{"num_hidden_layers": 12, "n_experts": 16, "normalize_top_k": true, "routed_scale": 1.0, "init_std_router": 0.0165, "max_seq_len": 512, "train_tokens": 343900000, "max_steps": 14137}
Below are experts of layer 2 (counted from 0) of a mixture-of-experts language model. Rows are named router (the router's row for the expert), down (a neuron's output weights, with its number) and show model dimensions 0-95. Each number is 128 + 32 x the weight over its row's rms, rounded and kept within 0 to 255. Numbers have three digits each.
After each expert's rows: "comes before" lists some tokens at least twice as common just after its tokens as in all text. This comes from a sample of Wikipedia text that the model never trained on. Tokens count by the router's weight.

# expert 14
router:092073168158154119093131098112101133152107138127097126057091103074119137142096173169101166147079146128185101170122144072232169094073155146141131087174098102088149113062098133160143150136113169139077161151131101147110186100110109136120176106109173107149112142106130146156115158138128162113
down1:113176182116145133145124156129100106102129174101109108196112144125152146129113141095115130140156179098173113132160078092101151193173116110191076100116086069146072143077161073207091158114150187096152145112071113134140159112127134146166133111122117174183122163103177132166140119154152146155
down2:134121113177132139150134120111061187136191118106172119157158172125123040116174091135109095153104131149155157063118119143182125099142168132145111147085129089112150109156138111120084141099161078105111125045092148075093106112089088105108208124142166110120102186104107104133096169140142150162
down3:125110105056165176069146084100139140038121114154142108139182103136153067100139134098115160085194128146158176122140118117097139126157091184134102085159131090109144190112089139128066121104096144099109081126151135132107153136073107182151138136177156123147137048126074162146122118123134141112
down4:101127096125197114189131089117172143095114084106127111118138128167105108147097083098139079131079040121112164128110114148125112117165153114111143156131154089120090097132151079120145173161142104083122130160056182127122133165162158107083140130125115126103122244150118069129160142083128153076
down5:100128135155054121099103113100162054156140193159092087183086147146097105181132162130127104154149120132154117106119125151108180129099175127134129112080074093172182140103100141128144148139115097138070100168161152109126146148080142127177120074107150113130090060067124185108152163132138065140
down6:130123206131166100082155117081145121089166128113106150131113131108122126127119147123195180174132160075109064075098109090147166092085134132119119115074188150147120146120132073102089096188114129135175107183159150103096091172147135169155144171052126098099138088139107105160083124146159119159
down7:132173086177143172134130105074161095102143130176144121099142151173141133135123066112206105101131117162122101118195143164139109151210119168162131131152088142161093156079095162080101108091163078180166090118184091109138118150181138117135127128133137109148150160152165144104102116189125065141
down8:125161140123178186131078102114123122151205093119094120153116133137151147140181167142167154147131151109129178173132143168171150136101151113067163148109136111114107143132135161075118174165167141130179148113091107131165110089092103200149084105149103139108082188170104228105103171103109115137
down9:190130110119107108158132132148118105170121129136122141113143133068125113162094085109156141111162114145099119092144097130133142127142105126077105108138077072144120070078138105157078089116083181144189134113183152077120166146037134120136073169095130130224075107143134134112158067097159156135
down10:174141117108104084161065123106205116169170147118181087138132102141122147088157162143091135127093200119141113142160108133105124132099185127114084118170191087205096183116081149099186105171169069118101108132120109169147162103120114133112144109108107092110133135164079082105135120094125124084
comes before: "-", "|", " a", "==", " and", "The"

# expert 1
router:109109138128123148090082133111125080150143175080135101077148075092159132171125112174165151130085068129116101160138094115169152134111083114128090063141156060111172116097106118101132138095082127079116123139104103152192238107118083155177102122161173139134111121143147169179136129152155156131
down1:128149161120101091161120122130136096160144140080146082188123146154127130152158142114078149179156103112121155097191175083144182165117097174141089122144184099121082131109153107172121174135149122094184161104063097171123179119044105124118116073162145146155100199158103107104131156130165150150
down2:116163139133152078149131156169109098120092153133132090088133132130118140047117078055130113178113139131177152161180074143191138121106164126139177124133158142114075176125115055089085130128114145158104125086104131096122120109072135101162212135153138100096106170113107168098138179108135165177
down3:106154091079078067157128157150059086115034175128086124163136105106177107161165110157144135158044100108157162145098149116081121135134123128168094136132122131116117099115131148108148156127062200128183109183126115112107062097151102121156137092142100131106165160086149124106144124103163113156
down4:124181126104163140099126161142138141151175096104168092136109140103166150137109099112170109147125109157119123122179075187157166064183178099105114174141159075101135089133130080108149123078082171201061130163148180161119152097097163124111164071154102110117174103168125136137156099132082151099
down5:099057177130118098129109087077095099166230120140060109127134181152152134148097127141126125142154155075193117089157152095092100145100104115117129133110146138097149108168126150167108165141166109113125137166104140158124103151123152189098130129124217142093116121154127155108100217158112091154
down6:065200189097167143088155137099136121105160175140148168174133163152157131156134073138178161149136175058051105126141136119111149125159142157127124136129111151122130142105164173137133176067123115061165085180146106124112156141115092100138165135158132087149075130134125110183103105130165148063
down7:213128120139136079157138115158052080163157098141139099118114103114162111159101123124148133132114175141078094142211156130093107121107089138127138193158173189132082175151164139174167128133128155147142129183164132153141128151147118124176109071148099108136161120134212107145121182165103091112
down8:098146110103173167126076138156135095114181180172083097127200119054162072136117135106111189076104097133116107175122123089141112166100158140090180164096153155125133093120155149143071140129129110149123168089137118161137150133162071170099124090139098141143130101116112199197119162085159118132
down9:127123169131119056080107140175103161201074128083100132122091146123103092101057134116133108157100167134120147155128124091130074151179149151164094119083082142113144156140101165146091049071118171120196104165133153087092158155129117157163163138122105119163097147123183153101127070137145150131
down10:171145112151146151137122150146121131199075150136095172077082171137121075119155087171060143125149187132092154155146131079072117101104156114142138128090170138170133093115120160127131061116062097184113070104137137115140111140140171142085069171181128128097147117131167101139085125096130080162
comes before: "1", "2", "-", "|", "3", " The"

# expert 12
router:135119140149134147116100161141084151104172152102084082044122142115121146156135166172127128097165179131183078123158132123162118203103169072124085170124145126082114119117118140127158192111127097163094148132190109183144122084101073130166147071133151102117083148127071143086182136182126131130
down1:120173130124117124118128178137148129125196095161164077182114135086125058153114082129128056143084148128072131169133068152125136159133104156094127071199132174098101163159115113170101104105187141105115109143059134116125148102133093122097116133085088127069105148149161169105185118116148110088
down2:086185147140160120120111131141154107128133071073179132101155134147160143101162110157148095103134141145139151093163090091201105139111096056135099155104129119144138120161154086084176142158112116135210104113100132111068136124163097158098183178144148184111089161074161093157094096057120134130
down3:144101104026114105118129157063130125092086125111113123157174121114122122118136130136134151100161080173140171146100134158096133128123068165112134133124123177144125192127063096123078178128167125131128087137137094090118094171151100131094118130071105118170124191173064187099167186141169114100
down4:103188134159168172128146074112154136130160127116166110136125149112121133140160103133109089157095082132143159082158088125188146113149118198124105172104110100134150084149048083130147119171115090129094136097111140133135125178146152155132058065201125127155089099215123116120157080145141085169
down5:111108109135094128116120152103134174119118132106081101168087181167104127100107100087136122066187181123182083125153109160135099113162139124094101157094153146062148137179114141172141138091153151148096128226079180139138151119128087107138105083113164130170121107084137139091099169147065073101
down6:108161148136073088112145149124130136078140158136073130138098106128167088184172093114159120122074178077091160109099117141082154152123153119134160139129125101161114172108201152102098139089190125035081134173142103118147102117144096149110166117115093106087156190117140151170103082110129082179
down7:077103098129102148101149115124092118095169114105091120111105178127150203195137121123123114157203147111145116147153136122241166145202107116176131141112093157129120144191177152079119139116158112136137105136140088099150130179154147080175125144131113150105141126150136122152107142208073140157
down8:071186170125127147080089108106134142155154175124106106105169175090134109119168151153206116080133095117129171121131149169159111180137127102102107181142132149150150127112121156137183114091091136151156147134093139166159142141114133170206105127139114075093159128118108142076036126074103060117
down9:135125154141113149126087110122150161175117136118064082098122149090100162159050141127146058176110113139142133151113165129147104106108121135151155134135071083097105141173119122208098143148106144102128085164174099158097133132135104106147173160181139099226163154099146123096094098083144196167
down10:171142160064170088104146069130157123107119122180090129153145155168181169121167098106180059143142143192105123144167138097148128150117117071081138085119046103081138081155125136163166150130142175139167123123156178116113086114100122107058170153103165169105109121115138126154145105102139115165
comes before: " the", "9", "0", " a", "8", " his"

# expert 11
router:159160191157136137130096164150157087143119111155107072080192101130087117176122160173126136110106195136171107184134085087159144200107094164121113082109075111128114155196142145150106112136118146145114174095141095185129177100114087141149099088101169164090111147085134129100138136179097130097
down1:165151112140108147116123161114166142110193142094126175110151149107189180135158119168121097153145145092142204163116161080089179167133136130119118080131078133079100114074181121155148168086185183104117131107167112079174164158136080066148147097165108147123134127107090100103165106135097097167
down2:092158054155153084135074054131095130166113128080112147104135122140141160127122139105099086137141163132195162115135083098183106185133174110100117155112127095128160159149109169087122155127101146107113046122092113120094130141196162113130205177157164137188129154099089109101142113094159135145
down3:137157149131120077102135126151120098114141102168108157200115180154166168065163116118119165138155137173087143122139125088135128130178082128124068108151087101105113107169083083129059141157094114133118115151174102054074089079145121043103091094151132176107143137096168135118175137105110104150
down4:111151132114116162164135094060150118112135187131213130118109147127145128149100045079122133169114098077144187145119143101128203152176138142120134162201067077148162135119097119163136182126130164088073102118088082118106161157095072119134123095109120069101110140127140155145145128134108101111
down5:056126091147136170143172117182108163159113113151097180141174092087160116159136062173111122135116174137143124103094168110157125135109096165138052123111187115145173086155131066158094092156101179149092102128135128092149140111163130140067165166111160165107114183092068097127125143112137092112
down6:085130132094140107084103135113129108162096103100108150197118100083094128129101084097147177173132105100123147107101088150125144120109132129141149096110092084171071211137094155153095101156181144117117177180140137081114166144042108091064142128089087111127151125108109124133129064063174125110
down7:119100136136083148127165099165116083109166090146132160139122097126108163144149117114141142144125061066130092163120176107178165179180080097124121161121106141092143143096154126127098139051095143176156097122193115159143178206138108141102096130168111212093133151186124115111071102139099115139
down8:085130115134162163115152111121106092148172164112069145083141110075152150129143156116194054126106156109105143139144153190067115156126153112131164135119140142114140116115142170072165166107132126085154112140113174122137143100094094224176092167112175181183055125115092149117145116108120176150
down9:204148157142121096107110103125140132181179104163143134123152205133135101081066151174137131107142149129105124136118158132114158186128164119130169081172140064138099103130114152146132091154150142180143088155113062134181115129117210105152107169091161103155131112180156139095131043138122165109
down10:171131110112175028107106111147143113148124156110130071072118128122197177125146117139125127183112097149170115156172210113132106095132171120133093139123125141124160094146112174149111079064088134185163089106151177138127133170134164114104090129099105149144150104151168118148088072120059120146
comes before: " ", " the", " \"", " —", " A", " N"

# expert 10
router:146110131101146157088070132132123104158117087163121120066100093119150109127130166146186164119178156159117174134164088134146130063103146133143101108205117148108138188144112207115127146184087161132046092151160090153144153120122105184192109135064171114121131151126080138135134112158094126151
down0:207188168153121155062143135080105135090115174091119128119141099109142094169182148183130123113149080145187142163128096119151142133080139106196095115128168120152094123141071162156131137166141107086148124112082115118137060184123156183096150145173161122172108171129195116125154127147144106123
down1:141139145121169100159099119101166113119121080146207122137148090125090090191159103137187106148162155115134142132148175094120181188127097151186099092107106127144091128142118161154099114166153166101111170095097134084082126132084107082117134136142106102100081111107115183098215072131104073167
down2:146150092120117175196083150114067136140108134095120100165183070208114101162123100101129127183099112119105126068135123119130150160122127200143146142139184157098129111168151140139130093171177135154182125177135179137063150123183145124107209145121146142115121102101143121143141132060162148133
down3:119174131115101154128140111130148127097115165146115109131130125141112130140147140119092168170138131098104208182120177139128118112140127155155056131124115119117158168126092098157052138157132118090082134149185124113079126183042075126133077061106128132069107189210130126127070095123158138148
down4:122167106174147163167162070137167111134141132142166105127139161088117075132091137097167140106110087119091122144122178146125128102159045123163129122189108098096133100176128105095206084108126148153104114111170098120090176158114119131167170086096149093134063111168073116110185165146065131141
down5:103146137112087140143161120079075125127150154134112087172163105175158130105142066098173168138155173130185167113158129129164104172111083096101074073133107108123166163182111166156098120115114140129118132088094156140126104096113130074105175108162182143072135191146163078150099083122170121067
down6:105141192120076101112160146135102059116147137161078146080102141136115101177162110115214153140170151086052145176116142085132167142095124124130154165139100127133138118192123123051097096131190126111144096172111133092138137146100137119182143147072150104161112168128165124130071104104136125080
down7:139160118093097126110069113107089122088114093134089094101131131102090155127162072143121100143091134115074124169090179108120106174136086091183159148215108173140117144099126173098174152117157157165067183084197124128110142132130114091110112165119144092112135123126137215116174103157164139100
down8:113111075120130122079147138073115164114145110152120126155141106119075134191176140132180098173091181122137126124136186161144129146121102153116179129169104161178132150096164144139119080171100168097147163145066131160126151154131141161046115120177158089089039132115128171087163108126086109088
down9:169119112138141135144141126114163111100129109112130117199118104049129084145064169209075158164082102119132096129107120132108128106113131127106120127131121170135163105123072104141114091147206147151159137189179079103116163143093157097168104155203119134163070115102135155126099042129137120126
comes before: ",", "\n", " and", " of", ".", " ("

# expert 3
router:124118143152133162076119159087153150144119141117127081087081128092186127172090108109154130061157128080153092095171154128155119146060174162138202137142151114098141120171132184185142167167047126166085129074117117125149165080122068155134161114116149137103142113155123150101110078159129170128
down1:173095137093142089093132190149176117179157122142172171147104160112141107136163140155107056165127102126159140145072121134132214161172147141126165129155119120149125171061122099168056136197103157160093120143109159055162124126173129116099110131114165139111170161137141082152164125158101140103
down2:122134146075094144112120142129113147147133074146163108077154096061161103119092085068158143128108140142138143153136201095181128135137122143153096119113104118065156208079122148169115162070151154128087131155126129112094166107108110155204132124169135111054143206096098122151153088126104161117
down3:136173163139205111111141119189112147168091078121144099139158161141113120124096140068116147122185055089091172120117120186124106078137067129152066104162088139141207121146119102144154078127111075148109130164109125158142082090091135194152109105115126152165118144159101149168122176136145140121
down4:145138134117112184145150144116122069091157130092156123141108140051101149154131136116144066108098125142156156136197129110113154051179086128119097136162135105105084153159136076135108154122096101156071150083143127092147186168036065149162138100154124111090084103176119107137111152162139100096
down5:103118149062094095149102080120115096114156137101108129086120149162129115141136128143191122105181129177140098065133160089154135142120172151106124079066141133110141078162132144173081154068066172134137092109103101115077104141132153143177099134104193129155071072113135117053141139120128190125
down6:132150187077126108152159110140144101134117088132136186103094091157184134070070176100150143144129067111123119127151116123168125151109062094142119135120199118123173127217149151080063138153153142066157087141102146107162172087100143131063136140127132148111112097110134129123131132138175171071
down7:146117164131172125124125131122109086162157140166151125145115111179118093198055164127174159092146165136132137117120182133096093137116101164175073127095170180103071089163115135124106157130151121116168107175187098149185168117157180149158164092100140152112164146151211113100099159170110169131
down8:111159129131174175165150103138114104092169081138143203170155045068165122160145158195085116132136119136125106205121155144150153118168107109153160144046180081110118106120108108111111147094139144134157141102087115174068125095142124179110074126130127099134134109081135164147116185146109109136
down9:134136179107119076082162111112151139179123114211080149131114157135148074165091111184062133128118095132145183106167086111192124113126120144106081129124131106109130134161120089099114073105072124149118080074165122120155130120103133102097169177152115133094115151055137152164163110065167165149
down10:199117078101159072085116155136074176105160174168176147119144137086096147138101142097130133108109097108150198117207128159153145167086144160152114153102130110116140124107134131074066132137128063105146119116189198168138094146084143080130153185158128162136130111164119095128158096090137111116
comes before: "0", " |", "9", "8", "6", "7"